Below are experts of layer 3 (counted from 0) of a mixture-of-experts language model. Rows are named router (the router's row for the expert), up (a neuron's input weights, with its number), down (a neuron's output weights, with its number) and show model dimensions 0-191. Each number is 128 + 32 x the weight over its row's rms, rounded and kept within 0 to 255.
After each expert's rows: a language model's description of what the expert responds to; "mostly gets" lists some tokens that are sent to it at least half of the time. This comes from a sample of Wikipedia text that the model never trained on.

# expert 5
router [133 121  82 109 109 121 146  73 126 125 153 120 125 159 138 155 102 139 118  86 132  85 146  74 143 133  82  57 125 100 121 107  86 135 124 142 157 106 116 149 168 106 123 116 184 115 147 108 154 131 129  63  95 107 121 114  97 165 162 143 138 147 129 141 112 150 133 103 161 101 140 153  76 141  64 117  91  63 118 145 153 171 187 165 188 183 128 134 132 148  65  82 148 175 139 142 129 123  84 157 123  74 111 166 126 114  92 176 200 121 126  78 186 120  64 132 106 174  81 115 135  93 128 153  92  99 157 168 163 120 143 138 133 180 118 138 152 142 108 109 122  93  96 146 158 142 149 182  83 148 159 113 103 154 160 159 128 130  46 124 201 113 113 133  61 135 149 196 107 144  98 124 102  96 176 142 130 122 157 119  58 158  82 107 198 172 181 163 147 160  86 118]
up5 [116 127  57 104 115  89 128  91 156  64  89 104 207 143  75 162 138 174 165 154  84  85 184 106 205 142 152 135  83 133 115 169 124 163 106 107 116 126 120 170 105 133 172 195 120 129 184 141 142 163  39 112 140 132 129 148 133  92 120 137 109 102 129 108 161 114 128  86 166 118 117 109 133 131  99  89 104 109 141 139 104 139 135 132 148 107 103 150 138 129 131 109 138 136 146  90 125  88 118 162 142 112 167 127 170  89 127 143 154 116 151 162 136  87 126  95 130 201 122 156  73 119 149  79  93 103 132 127  99 137 155 176 143 164 211 151 119  97 137 176 130  45 125  80 114 101  97 168 115 164 186 114 147 119 120  84 104  95 118  89 177  90 108 113 109 126 121 166 126 165 148  40 105 135  86 140 168  98  59 162  57 151 150 159 175 175 140 134 120 145 110 131]
down5 [100 121 147 136 153 184 196 106 128  97 158 189 211 178 124  88 110  67  74 130  89 103 112 175  97  45  74 169 173 148  98 130 157 132 139 102 129 164 138 109 143  76 108  82 146  61 138 133 119  90 116 158 137 165 160 121 110 103 109 169 168 146 147 203 201 135 110  82  73  99 126 132 135 144 150 114 173 148 138 110 100 111  94 183 171 106 129 150 134 104 145 139 166 151 116 114 125 138 114 138  99  95  91  75 167  73 130 153  90 139 167 123 117 122 125 144 131 148 166 154 111 109 156  28 130 153 144 148  87  71  64 140 120 133  77 126 129 138 127 123 120 138  43 157 149 130 116  83 152 133 109 158  73 150 137 142 114 149 187  96 127 130 128 100 157 163 203 158 107 162 121 129 141 125 114 125  59  99 143 120 160 111 170 156 116 126 121 125 116 138 117 132]
What it handles: Mid-word suffix pieces. Inner or final word pieces like -ing, -al, -ed, -on, -in (recording, opponent, veterinarian), plus lone digits in table cells.
mostly gets: "ing", "islative", "al", "itional", "2", "ed"

# expert 18
router [139 135  95 150 138 166 152  93 176  90 167  71 129 133 146 143 128  62 143 148 142 161 166 141 140 108 127 108 120 108 142 185  96  63  79 115  97 149  72  96 141 134 125 127 174 149 111 129  95 145  79 112  95 118 114 150 124  95 159 216 110 155  70 140 129 149 110 109 178 136 208 112 129 155 150 100  94 123 125 138 157 168 159 167 140 144 149 142 147 100  82  88 112 174 136 147 113 143 111 140  91  72 105  90 154 157  73 122 176 142  95 152 152  83  98 105 114 129 122  60 105 123 178 127 126  96 147 191 181 143 127 176 124 123 130 150  89 179  59 106 124  92  54 105 101  91 131 182 113 106 123  69 119 122 177 155  90 144  61 148 157  76 143 114 114 111 171 161 151 170 139 125 101 108 141 105 152 190 125 151 129 159 147 137 213 115 184  99 147 114 107 143]
up0 [125 176 117  77 210 113 105  94 161  85 152 125 154 163 141 173 123 117 156 115  69 118 148 149 150 144 150  97  98 139 101 201 156 181 140 135  76 139 153 201 102  94 134 123  91 169  80 143 111 117 117 113 114 125 112 185 114 107  93 154 104 111 105 153 144 115 182 133 154 146 146 125 141 140 124  89 133 144 183 166 102 185 138 140 136 132 177  86 123 125 149 102 125 123 127 154 120 147 161 115 175 140  90  83 127 155 156 140 126 140 132 126 125  68 145 106  90 167 124 102  99  66 137 113 139 202 141 110 110 110  87 122 132 125 124  97  91 164  88 139  95  99 162 190 149  96 106 140 119 158  75  95 167 160  48  51 142  87  82 126 104  86 124 115 135 144 101  81 171 214 218  72 122 104 160 163 127 118 110 143  79  86 119 140  97 131 140 119 153 155 172  78]
down0 [128 127  66 137 167 128 122 105 109 168 113 136 153  99 136  61  96 133  83 143 143 130  78  69 133 109 142 194  73 143 232 117 132 126 144 115 174 136 150 148 110 124 186 160 139 102 125 184  58 117 133 108 134 118 121 118 102  79 122 122 184 121 167 126 122 106 210 172 102 126 143 172 103 117 144 154 112 163 216  98 172 137  99 138 156 143 162 144 135 164 128 135 146  28 125  97  86 170 120 129 150 116 121 149 145 130 165  54 193 135 131 163 133 113 126 144 159 149 122 113 118 150 110 123 111 143 101 148  86 131 142 102 117 112 103 125  86 210 120 118 193 143 117 146 152 122 106 155 109 125 134 103 161  64  91 116 119  86 122  99 132  93 139  93 104 137 160 164 138 172 140 117 140 126  83 125 139 120  90 109 144 136 161  67  56 124 190  61 135  70 133 103]
What it handles: Articles after as/is. Indefinite articles and short phrases after verbs or roles, such as as an, as a, is a, with the, 's, and -an name endings.
mostly gets: " a", " an", "'s", " with", ", a", " and the"

# expert 13
router [133 142 123 145 104 109 109 132 141  73 121  70 119 139 128 172 119 149 149 176 112 105 142 199 188 114 152 152 108 124 139 125 146 109 107 192 139  98  49  87  71 127 118 110 192  80  99 106 157 115  88 118 114 111  96 127  95 144 137 126  98 127 142 131 164  89 101  96 138  78 130 127 146 116 125 119 143  81 158 140 128 174 132 162 160 175 188  79 165 108  97 115  80 135 137 183  95  97  63 226  86 169 131 136 183 127  90 143 143 130  85 113 161  67 116 111 108 135 100 116 151  92  98 142 108  63 157 189 140  90  97 156 150 144 135 150 120 147 112 170 137 135  60 132 140 117 139 158  68 112 135  80 143 159 176 165 120  82 111 124 144  49 156 117 129 173 113 166 150 114 164 151 104 112 206 144 104 171  93 138 132 135 165 103 166  98 160 133 130 178  86 103]
up0 [ 72  87 146 149 156 129 156  45 153 112  93 137 178 120 159 134 136 133 142 108 114  86 113 205  92 133 106 159 114 118  98 128  37 133 113 188 110 156 104 147  68 197 113 155 161 123 145 116  63 107 156 111 102 128 111 146  85 205 130 184 182  93 157 180  93 168 120  89 183 128 127 145 113 106 147 128 129  89 162 109  41 168 150  95 156 192  91 133 175 168  92 138  89 189 113 123 134  81 105 171 135 137 119 110 149 191 128 148 110  60 116 157 138 154  60 136  73 102 120 119 105 151 131 145 178 128 128 120 115 105 151 110 146 172 107 189  92 111 144 100 132 116  80 125 171 117 171 133 105 116 130 139 146 124 138 125 101  79 134 134 105 150 125 116 116 151 145 107 139 146 110  66  81 154  86 104 146  91 125 113 148 141 139 145  79 149 142 152 166 173 150 105]
down0 [158 186 108  88  95 159 107 197 113 125 179 125  76 178 131 116 115 120 123 108 105 105 145 101 174 133 150 131 118 136 192  72 176  93 105 138 109  88 103 127 181  67  72  80  95 109 137 182  97 104 135  90 161 111 123 131 152  87 135 127  87 174 115 116 121 179 132 150 128 147 133 136 131 127 104 109 173 177 165 116 156 112 106 134 137 124 178  95  77 178  98 154 146  92 154 161 168 110  98  84 102 150 102 116 112 155 132 110 129 154 139 145 127  70 213 187 133 114 112 136 145 142 149  71  60 124  68 133 148 162 123 163  91 110 125  62 153 102 166 138 137 115 115  99  86  88 122 168  69 171 147  90  73 118  92 116 210 167 122 165 103 124 155  78 167 132 140 116 169 168 112 173 101 130  96 184 108 142 106 132 128 115  74 136 162 123 167 171 121 115 143  93]
What it handles: Line breaks and bullets. Line breaks, paragraph breaks and list-item dashes joined to a capital (- S, - M), table row pipes, in lists and infoboxes.
mostly gets: "- S", "- M", "- H", "- T", "- R", "- N"

# expert 26
router [155 118  65 147 158 121 110 152 159 114 120  64  93 159 152 162 127 143  87 106  95 116 130 104 160 145 117 103 118 147 166 126 137  50  77 145 149 138 122 143 123 124  99 136 153 153 145 120 171 168  71 121 105 147 113 136 147 165 154 135 127 133 142 135  90 126  91 142 143 148 147 106  83 144 105  70 177 117 137  83  95 175 128 189 170 226 113 121 155 114  91 103 100 141 132 124 131 156  71 165  95  94  82 110 145 145 137 171 180 173 113 109 150  58  64 109  97 166  95  57 127  94  93 186 103 117 143 165 171  84 163  99 147 137  97 102 137 122  80  99 153  92 117  96 101 141 210 199  68 196 138 114  64 139 106 166 128  83  80 120 119  86 146 133 127 148 113 170 134 118  93 109 103 154 181 141 117 133 117 145 124 134 129 130 104 117 170 122 178 136 141 195]
up5 [132 166  94 137 173 154 159 121 189 114  85 175 127 125 152 157 131  70 104 138 173 151 139  68 184 113 172  59 128  79 122 123 174  82 119 121 144 137 167 173 104 134  99 167 123 132 115 102 133 226 109  92 108  80 112 127  90 147 120 164 125 173 150 140 135 110 106 119 131 107 110 102 106 107  49 116 164 172 149 132  74 127 130 148 141 158 124 124 150 174 128 148  94 109  68 165 106 114  71 178 121 105 156 125 135 170 133 120 168 150  78 150 142 109 137 137 100 151  91  91 137 116 112 120  56  92  95 144 134 110 142 112 151 117 117  75 106 132  74  60 151 111  47 137  90 165 159 157 155 175  69 151 146 132 187 163 104 136 116 126 159 116 115 138 101 156 140 132 134 100 190 117 110  98  98 108 137 137 161 165 108 131 124 214 109 171 152 166 119 174 143  51]
down5 [165 129 134 106 131  94  66 102  73 175 127  96 210  72 129 109 170 101 152  98 101 116 131 136 127  72 180  89 132 146 145 131 103  89 130 113 111 113 184 123 122 107  99 148 119 137 156 153 123 160 156 118 192  75 164 117  99 167 107 116 171 107 157 123 150 140 147 130 144 150 113 141 135 125  93 164 181  80 124 157  70 137 140 121 125  65  82 150 122  89  65 106 127 166 151 181 149  50 144 108 130  83  87 104 182 156 152  85 209 130 131 141 161 124 126 164 123 114  92 169 170  30 116 147 128  54 122 206 108 120 117 113 178 139 183 154 145 103 126 104 151  92 149 141 130 121 165 116 155 127 135  79 130 161 141 162 122 100  66 180 162 117 158  98 139 141 160 150 161 108 136 151 135  95  84 112  90 130 121  98 144  75 178 100 110 157 117 153 150 163 114 105]
What it handles: Sentence-ending pieces. Word endings fused with a period or closing mark ending a sentence, such as ers., es., )., ". (integers., homes.), plus which, and.
mostly gets: ").", "s.", "\".", "es.", ", which", "ed."

# expert 12
router [173 114 108 129  97 106 100 104 182  86 128  96 112 152 157 114  72 144  69 105 101  52 175 160 164 120 132 112  61 103 113 153 181 102 109 159 118 135 109 131 158 163  82 106 153 125 144 127 150 110  81 117  94 129 143 138 100 128 166 118  93 129 106 134 134 119 153 100 153 152 181 127  77 145 149  93  69  86 175 112 138 149 137 144 166 189 122 153 164 103  68  62 105 182 145 159 111 130  46 147  67  41 124 113 160 122  84 142 159 173 166 107 141  84 115 124 127 118 139 114 111 124 128 120  85  87 183 149 173 145  86 134 183 133 154 156 111 101  47 169 162 119  91 130 126 127 181 154 142 157 117 129 106 123 154 156  82 137  85 111 137 119 130 149 128 173 107 196 151 118 216 161  87 158 180 157  81 149 161 151 102 136 117 120  93 147 143 117 109 139 145 128]
up0 [166 163 124 148 127 114 152 123 143  68 107  72 190 168 124 126 162 144 128  85 120  67 126  97 191 158  73 127 100 153 159 122 175 154  82 148 120  94  49 155 181  88 179 189 221 101 121  99 144 103 147 156 151 116 153  76 154 147 167 139 137 134 151  85 133 114  87 127 162 135 113 190 102 109 146 145 139 106 132  84 156 122 102 154 111  85 116 130 112 157 131 120 169 154 164 171 119  81 128 134 120 124 108 129 165 167 111 168 127  70 111 143  76 102  86  70 119 189 101 142  93 137 112 143  79 110 179 124 143 151 138 164 161 135 117 160 104 151 140  68 104 182  68  65 162 111  99 163 141  76 123  67 139 137 107 106 122 113 130 143 134 131 134 110 103 134 140 106 111 113 108  45 127 157 109 144 133  89  79 168  88 214 166 128 146 107 135 137 152 157 146 119]
down0 [129 113 141 141  65 141  78  96  90 106 188 170 134 131  87 119 134 128 107 126 148  68 138 147 145 119 143 149  78 145  96 167 118  97 132  98  96 103  87 153  89  97 124  66  97 143 161 142 114 118 127 127 144 114 149 133 106 161 155 160 131  64 162  82 103 105 150 116  86 200 124 160  99 165 139  95 188  95 102 118 131  72 137 151 140 151 111 134  95 139 160 163 109 127 166 106 148 139 156 122 146 187 120 149 110 141 140  77 128 124 120 163 131 145  97 134  65 144 188 116 104 170 104 119 163 125 135 168 185 197 145 174 127 138 178 188 128 183 153 133 133 166 129 124 126 133 149 149 107 125  81  79  73 143 104  64  73 147 122 110 108  50  92 135 142 108 146 169  84 113  68 116 121 125  42 177 223 114 130 141 115 118 139 129 142 197 155 153 160 164  86  93]
What it handles: Line breaks and "to". Line breaks ending table rows and headings, plus the word to after verbs or adjectives, as in unable to, return to.
mostly gets: " to", "un", "and", "\n", " to the", "ri"